Below are experts of layer 8 (counted from 0) of a mixture-of-experts language model. Rows are named router (the router's row for the expert) and show model dimensions 0-191. Each number is 200 + 40 x the weight over its row's rms, rounded and kept within 0 to 999.
After each expert's rows: a language model's description of what the expert responds to. This comes from a sample of Wikipedia text that the model never trained on.

# expert 30
router,125,184,107,236,259,217,206,118,235,202,155,246,200,253,280,201,164,191,147,140,154,174,191,159,138,160,152,139,225,231,167,154,214,218,209,259,207,245,143,167,187,228,244,225,245,226,148,203,214,259,236,227,177,171,271,205,172,211,151,233,231,130,199,199,235,189,153,264,199,154,172,193,251,162,125,208,168,229,171,219,205,221,175,194,154,181,192,181,197,250,134,207,182,231,294,226,209,199,201,128,139,190,201,178,221,236,193,209,130,243,150,212,208,243,279,177,247,243,183,251,196,111,206,273,196,203,243,181,245,222,226,177,219,228,191,221,193,223,228,206,125,234,172,150,195,245,228,151,203,215,211,157,254,218,250,196,217,252,109,189,278,208,169,215,178,189,143,227,189,107,188,183,214,176,219,115,179,189,260,179,116,204,241,95,176,204,194,204,223,231,168,207
Relative pronouns, conjunctions and auxiliaries that begin or continue clauses in narrative prose, e.g. who, which, until, had, have.

# expert 27
router,208,197,164,152,203,181,237,243,145,114,203,196,214,253,157,230,187,185,241,198,204,225,201,251,178,210,209,228,205,220,180,278,204,182,194,246,157,181,244,239,287,213,229,157,116,191,193,167,192,205,167,150,194,160,283,236,227,125,174,231,164,246,233,180,224,211,224,187,219,185,197,200,228,157,257,163,177,148,188,226,275,279,232,189,291,118,220,167,211,193,120,204,192,166,194,235,170,213,135,289,224,248,213,257,186,225,154,214,182,246,162,177,223,191,186,197,169,240,212,131,248,144,181,200,297,227,160,193,132,202,223,170,172,223,187,100,238,109,159,213,172,232,189,246,233,187,283,218,142,205,124,216,123,246,164,181,195,258,130,216,147,224,185,206,241,262,199,212,234,203,209,174,257,246,242,185,222,222,181,190,160,154,238,235,200,193,224,289,141,166,182,145
Middle or final digits in model numbers, route names, event codes and years, like ATP 500, McLaren 720S, US 64, 2009.

# expert 4
router,248,224,216,253,183,176,193,204,168,178,177,123,244,247,193,171,240,248,142,203,224,219,148,200,233,154,227,170,169,198,239,206,134,190,136,192,231,251,203,156,191,198,243,260,96,174,170,152,249,167,248,212,201,163,248,170,210,213,231,255,240,286,133,208,257,209,145,188,258,278,171,212,204,196,200,245,265,255,233,217,239,226,224,167,184,147,287,289,168,230,226,207,187,242,162,176,221,256,120,112,190,190,235,111,189,239,206,195,170,239,231,194,222,177,228,242,208,199,210,185,156,244,248,171,171,209,160,210,139,219,248,157,211,214,289,168,178,237,188,160,196,188,204,276,216,190,138,209,254,173,215,203,158,213,273,246,195,170,139,267,193,252,188,279,158,255,219,245,258,266,163,169,148,226,144,234,145,268,176,186,236,252,217,189,162,221,181,198,214,216,210,233
Final word pieces and periods ending a heading or sentence before a line break, e.g. Background, History, Italy, Downtown Los Angeles., apprenticeship.

# expert 52
router,117,146,192,170,265,188,252,158,205,222,157,223,225,231,141,223,237,281,175,197,232,148,264,158,215,243,194,203,146,115,196,206,182,213,251,209,220,209,148,244,171,129,116,104,277,190,164,233,204,217,180,195,243,124,202,148,235,215,175,187,223,240,248,242,170,162,212,265,223,207,192,177,157,229,153,133,213,225,212,240,228,218,178,252,192,199,189,179,188,215,170,218,220,213,205,234,232,111,218,240,181,183,206,217,217,248,231,159,201,113,202,180,229,201,179,216,128,235,228,162,211,273,223,154,267,202,146,262,176,179,232,193,193,147,198,274,185,157,192,258,257,217,203,173,179,142,128,170,159,147,213,200,170,190,196,221,233,153,273,226,198,130,154,151,247,146,232,139,196,130,257,283,156,235,223,191,180,244,206,181,127,204,170,152,180,189,190,221,262,229,123,229
The word in after species or genus in biology stubs, e.g. a species of beetle in the family, plus taxonomy labels like Genus, Family.

# expert 14
router,200,170,206,196,147,245,195,189,195,230,183,180,142,251,258,169,265,105,218,255,156,202,257,151,156,149,186,176,148,174,256,143,218,218,197,300,198,212,206,223,123,164,239,262,229,216,269,159,254,193,254,194,188,245,166,244,207,256,247,177,208,190,149,171,253,138,237,231,164,182,272,169,223,207,142,190,217,178,241,233,140,177,156,208,205,186,231,141,205,217,143,103,210,162,141,227,128,198,282,227,189,221,225,221,181,111,231,217,165,201,231,141,179,179,256,218,138,202,239,207,237,207,301,188,286,139,280,188,195,205,222,157,240,162,190,189,110,220,186,241,206,216,223,129,211,268,232,161,198,174,230,198,225,181,207,201,173,137,188,218,245,223,150,116,206,206,217,127,197,126,220,207,190,247,185,227,210,215,222,220,135,181,187,212,220,243,221,193,227,230,236,199
Prepositions right after a noun, mostly of and also in, for, between, as in Hall of Fame, board of and area of.

# expert 45
router,194,122,179,149,253,137,263,264,134,194,209,212,152,163,189,233,207,222,220,262,161,219,94,276,238,171,153,246,203,203,187,262,211,183,211,142,122,183,173,255,254,200,261,204,207,201,212,216,165,140,146,182,229,203,219,211,268,213,204,234,195,115,255,159,192,247,220,221,253,183,231,185,256,260,295,209,144,159,141,179,244,287,247,174,229,160,170,167,214,146,120,234,146,183,166,177,235,223,169,236,146,238,223,195,190,196,156,231,173,187,218,187,142,158,196,169,143,206,192,171,230,275,188,127,251,218,163,222,134,176,137,146,163,244,217,170,170,165,207,214,215,208,134,232,221,159,227,193,182,223,257,237,253,160,216,191,207,195,165,217,165,180,175,262,203,213,245,182,146,129,193,223,204,120,260,226,229,186,168,250,173,181,258,223,224,189,170,276,176,180,160,210
Digits of counts and years in football career lists and tables, like appearance and goal numbers "/ 58 / (35)", 1971, 2018.

# expert 60
router,149,240,267,128,186,276,163,181,319,200,171,223,235,180,239,257,264,155,268,235,224,249,215,215,219,184,162,223,164,181,260,227,257,208,200,236,172,202,181,219,199,125,154,276,248,231,205,198,224,217,203,143,190,148,214,231,153,220,191,154,124,183,237,154,223,204,212,162,147,202,210,262,187,195,257,200,208,242,198,195,182,113,274,132,147,188,180,239,246,200,219,210,243,237,279,163,236,244,129,220,181,216,237,185,243,149,208,151,230,199,206,200,173,150,194,179,228,236,225,205,190,176,208,191,156,158,192,224,213,175,254,219,162,161,202,185,163,208,129,184,161,190,214,245,217,199,131,210,191,201,144,196,187,177,226,209,224,208,234,236,190,174,151,203,224,272,164,222,238,242,191,234,255,136,234,253,326,162,158,226,238,177,170,254,208,62,198,216,217,211,198,96
Middle and end word pieces of Spanish, Romanian, Slavic and similar names after accented letters, e.g. Aré-val-o, Vé-lez, Ceru-ț-a.

# expert 62
router,207,128,196,188,230,243,233,251,177,126,201,167,209,165,236,173,228,213,212,157,118,224,141,198,231,213,138,191,185,177,188,277,237,231,130,267,172,232,179,161,249,243,206,232,103,214,191,215,109,146,164,216,200,166,160,157,187,92,202,185,191,240,215,130,257,257,122,225,217,164,165,109,230,181,189,214,219,161,178,251,201,213,222,208,267,181,256,262,159,175,165,224,225,141,171,234,167,237,159,170,247,198,240,152,115,227,230,134,180,179,137,127,232,164,217,154,228,186,180,262,161,172,243,249,258,201,199,245,205,173,167,198,189,225,214,164,275,231,224,216,239,171,150,225,178,118,161,183,228,192,221,243,234,162,218,158,125,182,172,229,150,167,182,211,240,183,184,210,141,177,173,213,192,202,239,222,207,207,187,228,221,223,217,236,194,125,118,258,141,200,133,196
Digits after a colon, period or dash within times, scores, decimals and dates in tables, such as 3:18.67, 1:58.26 and 2008.

# expert 26
router,209,231,150,194,125,247,162,215,264,182,200,154,237,239,236,179,246,241,245,268,156,252,208,249,220,230,214,241,183,154,184,215,275,212,190,129,220,173,179,166,184,237,137,220,231,190,226,208,179,250,188,163,197,196,293,180,174,200,183,189,160,196,229,131,256,215,244,171,188,183,219,287,162,235,226,158,126,225,138,221,159,151,214,186,122,173,167,148,199,198,239,202,199,194,247,170,222,223,216,217,149,171,253,198,176,171,280,142,230,172,221,225,215,176,207,200,245,206,191,155,225,262,192,252,146,141,95,196,229,146,198,201,230,175,256,198,266,300,166,244,169,254,251,205,122,180,255,182,189,148,180,227,179,139,135,221,241,182,243,228,218,181,165,172,257,243,198,212,231,236,205,184,242,181,156,192,246,99,181,247,255,211,206,247,266,121,239,202,189,220,114,212
Inner syllable pieces of Italian, Spanish and Filipino-style names and words, such as -ino, -ano, -ini and Pho-en-ix, plus tokens like Rome and Italian.

# expert 55
router,232,170,222,265,239,213,216,261,121,208,239,238,205,205,143,206,186,137,167,276,243,185,168,251,223,291,155,237,164,169,153,214,255,148,232,168,156,146,197,197,203,163,193,159,134,229,183,241,159,201,181,168,222,188,193,167,242,192,165,219,211,246,190,166,206,209,232,199,270,152,186,174,235,242,195,242,201,190,208,165,273,212,175,224,240,225,206,204,210,121,143,218,250,198,143,231,195,193,209,218,204,244,146,170,153,244,202,185,175,144,161,153,254,196,130,196,218,190,221,267,200,244,203,146,225,207,211,260,197,230,146,260,150,250,201,203,213,235,234,193,261,218,153,195,206,121,241,250,270,148,293,194,179,215,277,193,127,245,175,265,136,161,308,193,198,196,185,204,176,224,174,248,170,232,210,78,186,200,137,224,217,224,295,197,227,185,181,147,230,139,138,192
Digits inside dense numeric strings such as InChI chemical codes, page ranges, years, coordinates and formulas, plus names in credit lists.

# expert 0
router,265,147,283,193,183,203,257,249,144,172,206,163,226,222,195,209,237,151,289,201,221,169,152,224,224,251,159,295,209,207,145,267,189,169,225,219,181,125,171,163,250,237,218,232,159,182,250,248,106,132,211,163,186,243,189,154,269,143,232,285,267,186,268,190,221,180,199,177,198,197,216,207,247,169,228,251,223,129,190,195,231,214,196,278,252,212,243,187,161,143,151,202,171,174,180,247,127,210,257,273,210,232,171,139,103,224,222,226,266,138,165,195,171,193,148,190,189,144,276,216,215,147,212,212,246,230,189,208,189,219,173,234,178,174,201,189,230,163,211,225,209,202,161,199,163,167,244,233,272,122,183,192,200,243,190,102,165,220,165,210,153,171,255,215,204,228,143,163,197,219,205,230,203,189,201,240,157,175,175,217,179,188,234,251,215,262,150,166,144,201,130,236
Single digits inside numbers that are not years, such as model numbers, table statistics and measurements, e.g. F-16, .176, 0.34.

# expert 44
router,238,187,159,225,223,159,238,225,158,149,146,228,194,192,221,265,135,170,240,229,166,145,81,160,290,246,199,188,224,195,207,170,191,167,270,167,159,186,207,188,265,187,249,206,159,193,252,241,203,175,129,199,135,194,168,188,232,244,248,186,164,149,218,245,255,278,181,238,184,236,216,109,189,215,172,218,190,175,148,208,240,218,231,254,179,190,271,247,173,127,175,239,257,166,175,193,182,233,202,224,210,179,144,207,198,207,184,253,207,175,175,276,174,227,188,115,273,168,185,177,250,181,226,196,285,142,174,200,204,223,166,179,181,193,207,157,218,223,206,227,295,215,247,169,181,170,247,287,132,215,228,217,186,162,257,124,207,180,195,179,144,244,173,229,201,247,269,202,189,114,176,203,221,194,191,168,248,247,166,179,152,214,255,230,168,230,129,243,144,179,117,223
First digits of years, dates and quantities, especially 1 and 2 as in 1982, plus spelled-out number words like six and four.

# expert 38
router,170,223,194,200,210,186,157,99,205,260,194,251,162,270,271,126,281,185,168,202,292,224,204,208,214,149,162,227,179,213,145,153,162,240,229,176,198,190,177,178,183,153,142,147,232,162,136,196,163,226,228,168,179,234,220,180,152,167,176,179,242,125,216,244,273,223,147,199,178,119,242,175,174,198,192,160,249,91,158,194,199,217,176,257,153,202,220,215,229,274,202,155,169,217,220,246,128,188,204,148,156,259,161,260,222,232,267,217,235,218,185,170,215,225,270,216,271,195,146,154,209,136,224,225,225,193,218,161,221,237,201,179,219,187,200,294,194,214,220,192,188,223,208,164,146,209,162,224,209,184,201,194,196,241,208,162,226,197,206,170,270,137,206,156,177,170,170,162,200,101,254,260,184,210,243,241,169,235,278,189,123,268,209,136,279,193,178,210,204,199,240,257
Auxiliary and linking verbs right after a subject noun or pronoun, especially was, were, is and to, as in population was.

# expert 51
router,266,254,194,297,179,172,240,194,223,169,202,192,241,132,201,235,274,233,151,159,251,193,158,181,202,173,194,253,199,259,148,217,199,211,150,187,180,186,233,165,191,145,242,237,253,201,167,268,254,211,227,181,185,218,172,208,138,150,228,172,190,158,176,281,179,140,295,218,197,250,202,169,192,265,193,225,226,240,173,191,178,235,253,187,175,173,227,155,186,232,223,245,178,307,142,124,303,190,151,191,231,232,139,147,165,228,132,239,224,234,183,191,222,204,175,147,219,239,128,176,211,210,134,233,116,246,252,239,159,186,180,225,155,209,188,159,229,293,224,179,181,243,185,125,185,218,197,236,214,217,235,141,205,218,215,203,130,217,194,185,241,262,226,223,170,199,164,146,227,208,167,279,173,186,196,249,174,232,159,163,176,180,248,220,121,127,224,157,233,199,249,232
Plural suffixes and plural nouns like -s, -ions, -ers, members, children, programs, leaders, often before a period, comma or "of".

# expert 42
router,210,219,116,187,225,195,256,149,267,193,190,242,275,229,252,195,160,222,181,118,202,128,224,171,141,222,226,191,262,269,124,190,201,205,97,150,243,226,191,244,170,130,236,169,218,195,166,249,132,203,275,202,186,214,216,204,240,197,238,228,190,236,185,169,281,126,209,251,234,164,144,226,243,163,174,184,240,213,177,152,262,283,226,223,207,252,211,113,169,208,220,159,133,188,242,222,269,176,160,227,205,255,194,159,200,237,210,196,129,271,204,209,229,217,246,151,145,213,157,278,169,204,156,196,142,200,232,141,210,198,190,162,176,196,182,225,251,234,261,200,190,195,219,181,209,212,169,208,138,263,177,174,271,171,176,245,191,222,189,192,259,222,229,214,192,191,177,200,216,123,166,199,176,203,179,122,216,183,266,216,119,210,160,123,119,196,248,243,200,201,217,186
Commas and discourse words in argumentative or descriptive prose, e.g. indeed, in reality, no matter, known as, because.

# expert 54
router,242,171,209,278,147,245,257,146,228,244,218,188,244,203,217,304,237,209,134,182,193,274,197,234,123,177,145,282,250,251,177,222,199,225,147,240,215,247,234,208,178,132,255,185,172,267,214,214,174,257,275,173,159,245,173,265,188,190,222,148,234,196,250,196,190,140,185,253,186,233,212,179,190,181,217,237,226,217,227,182,189,230,173,201,266,213,240,147,236,215,246,187,177,187,218,250,200,298,190,166,166,187,207,216,201,221,234,230,175,213,196,192,228,193,144,266,175,264,170,180,165,121,119,246,163,205,249,198,163,109,222,290,193,273,163,161,193,249,205,188,117,143,206,176,158,192,270,177,194,141,176,181,291,218,212,163,175,256,187,230,212,182,253,281,183,132,173,159,206,195,200,234,128,251,211,182,123,173,217,173,225,204,230,189,185,186,214,230,211,153,208,196
Nouns after determiners or possessives closing a phrase, such as life, time, race, money, population, business, in census and biographical prose.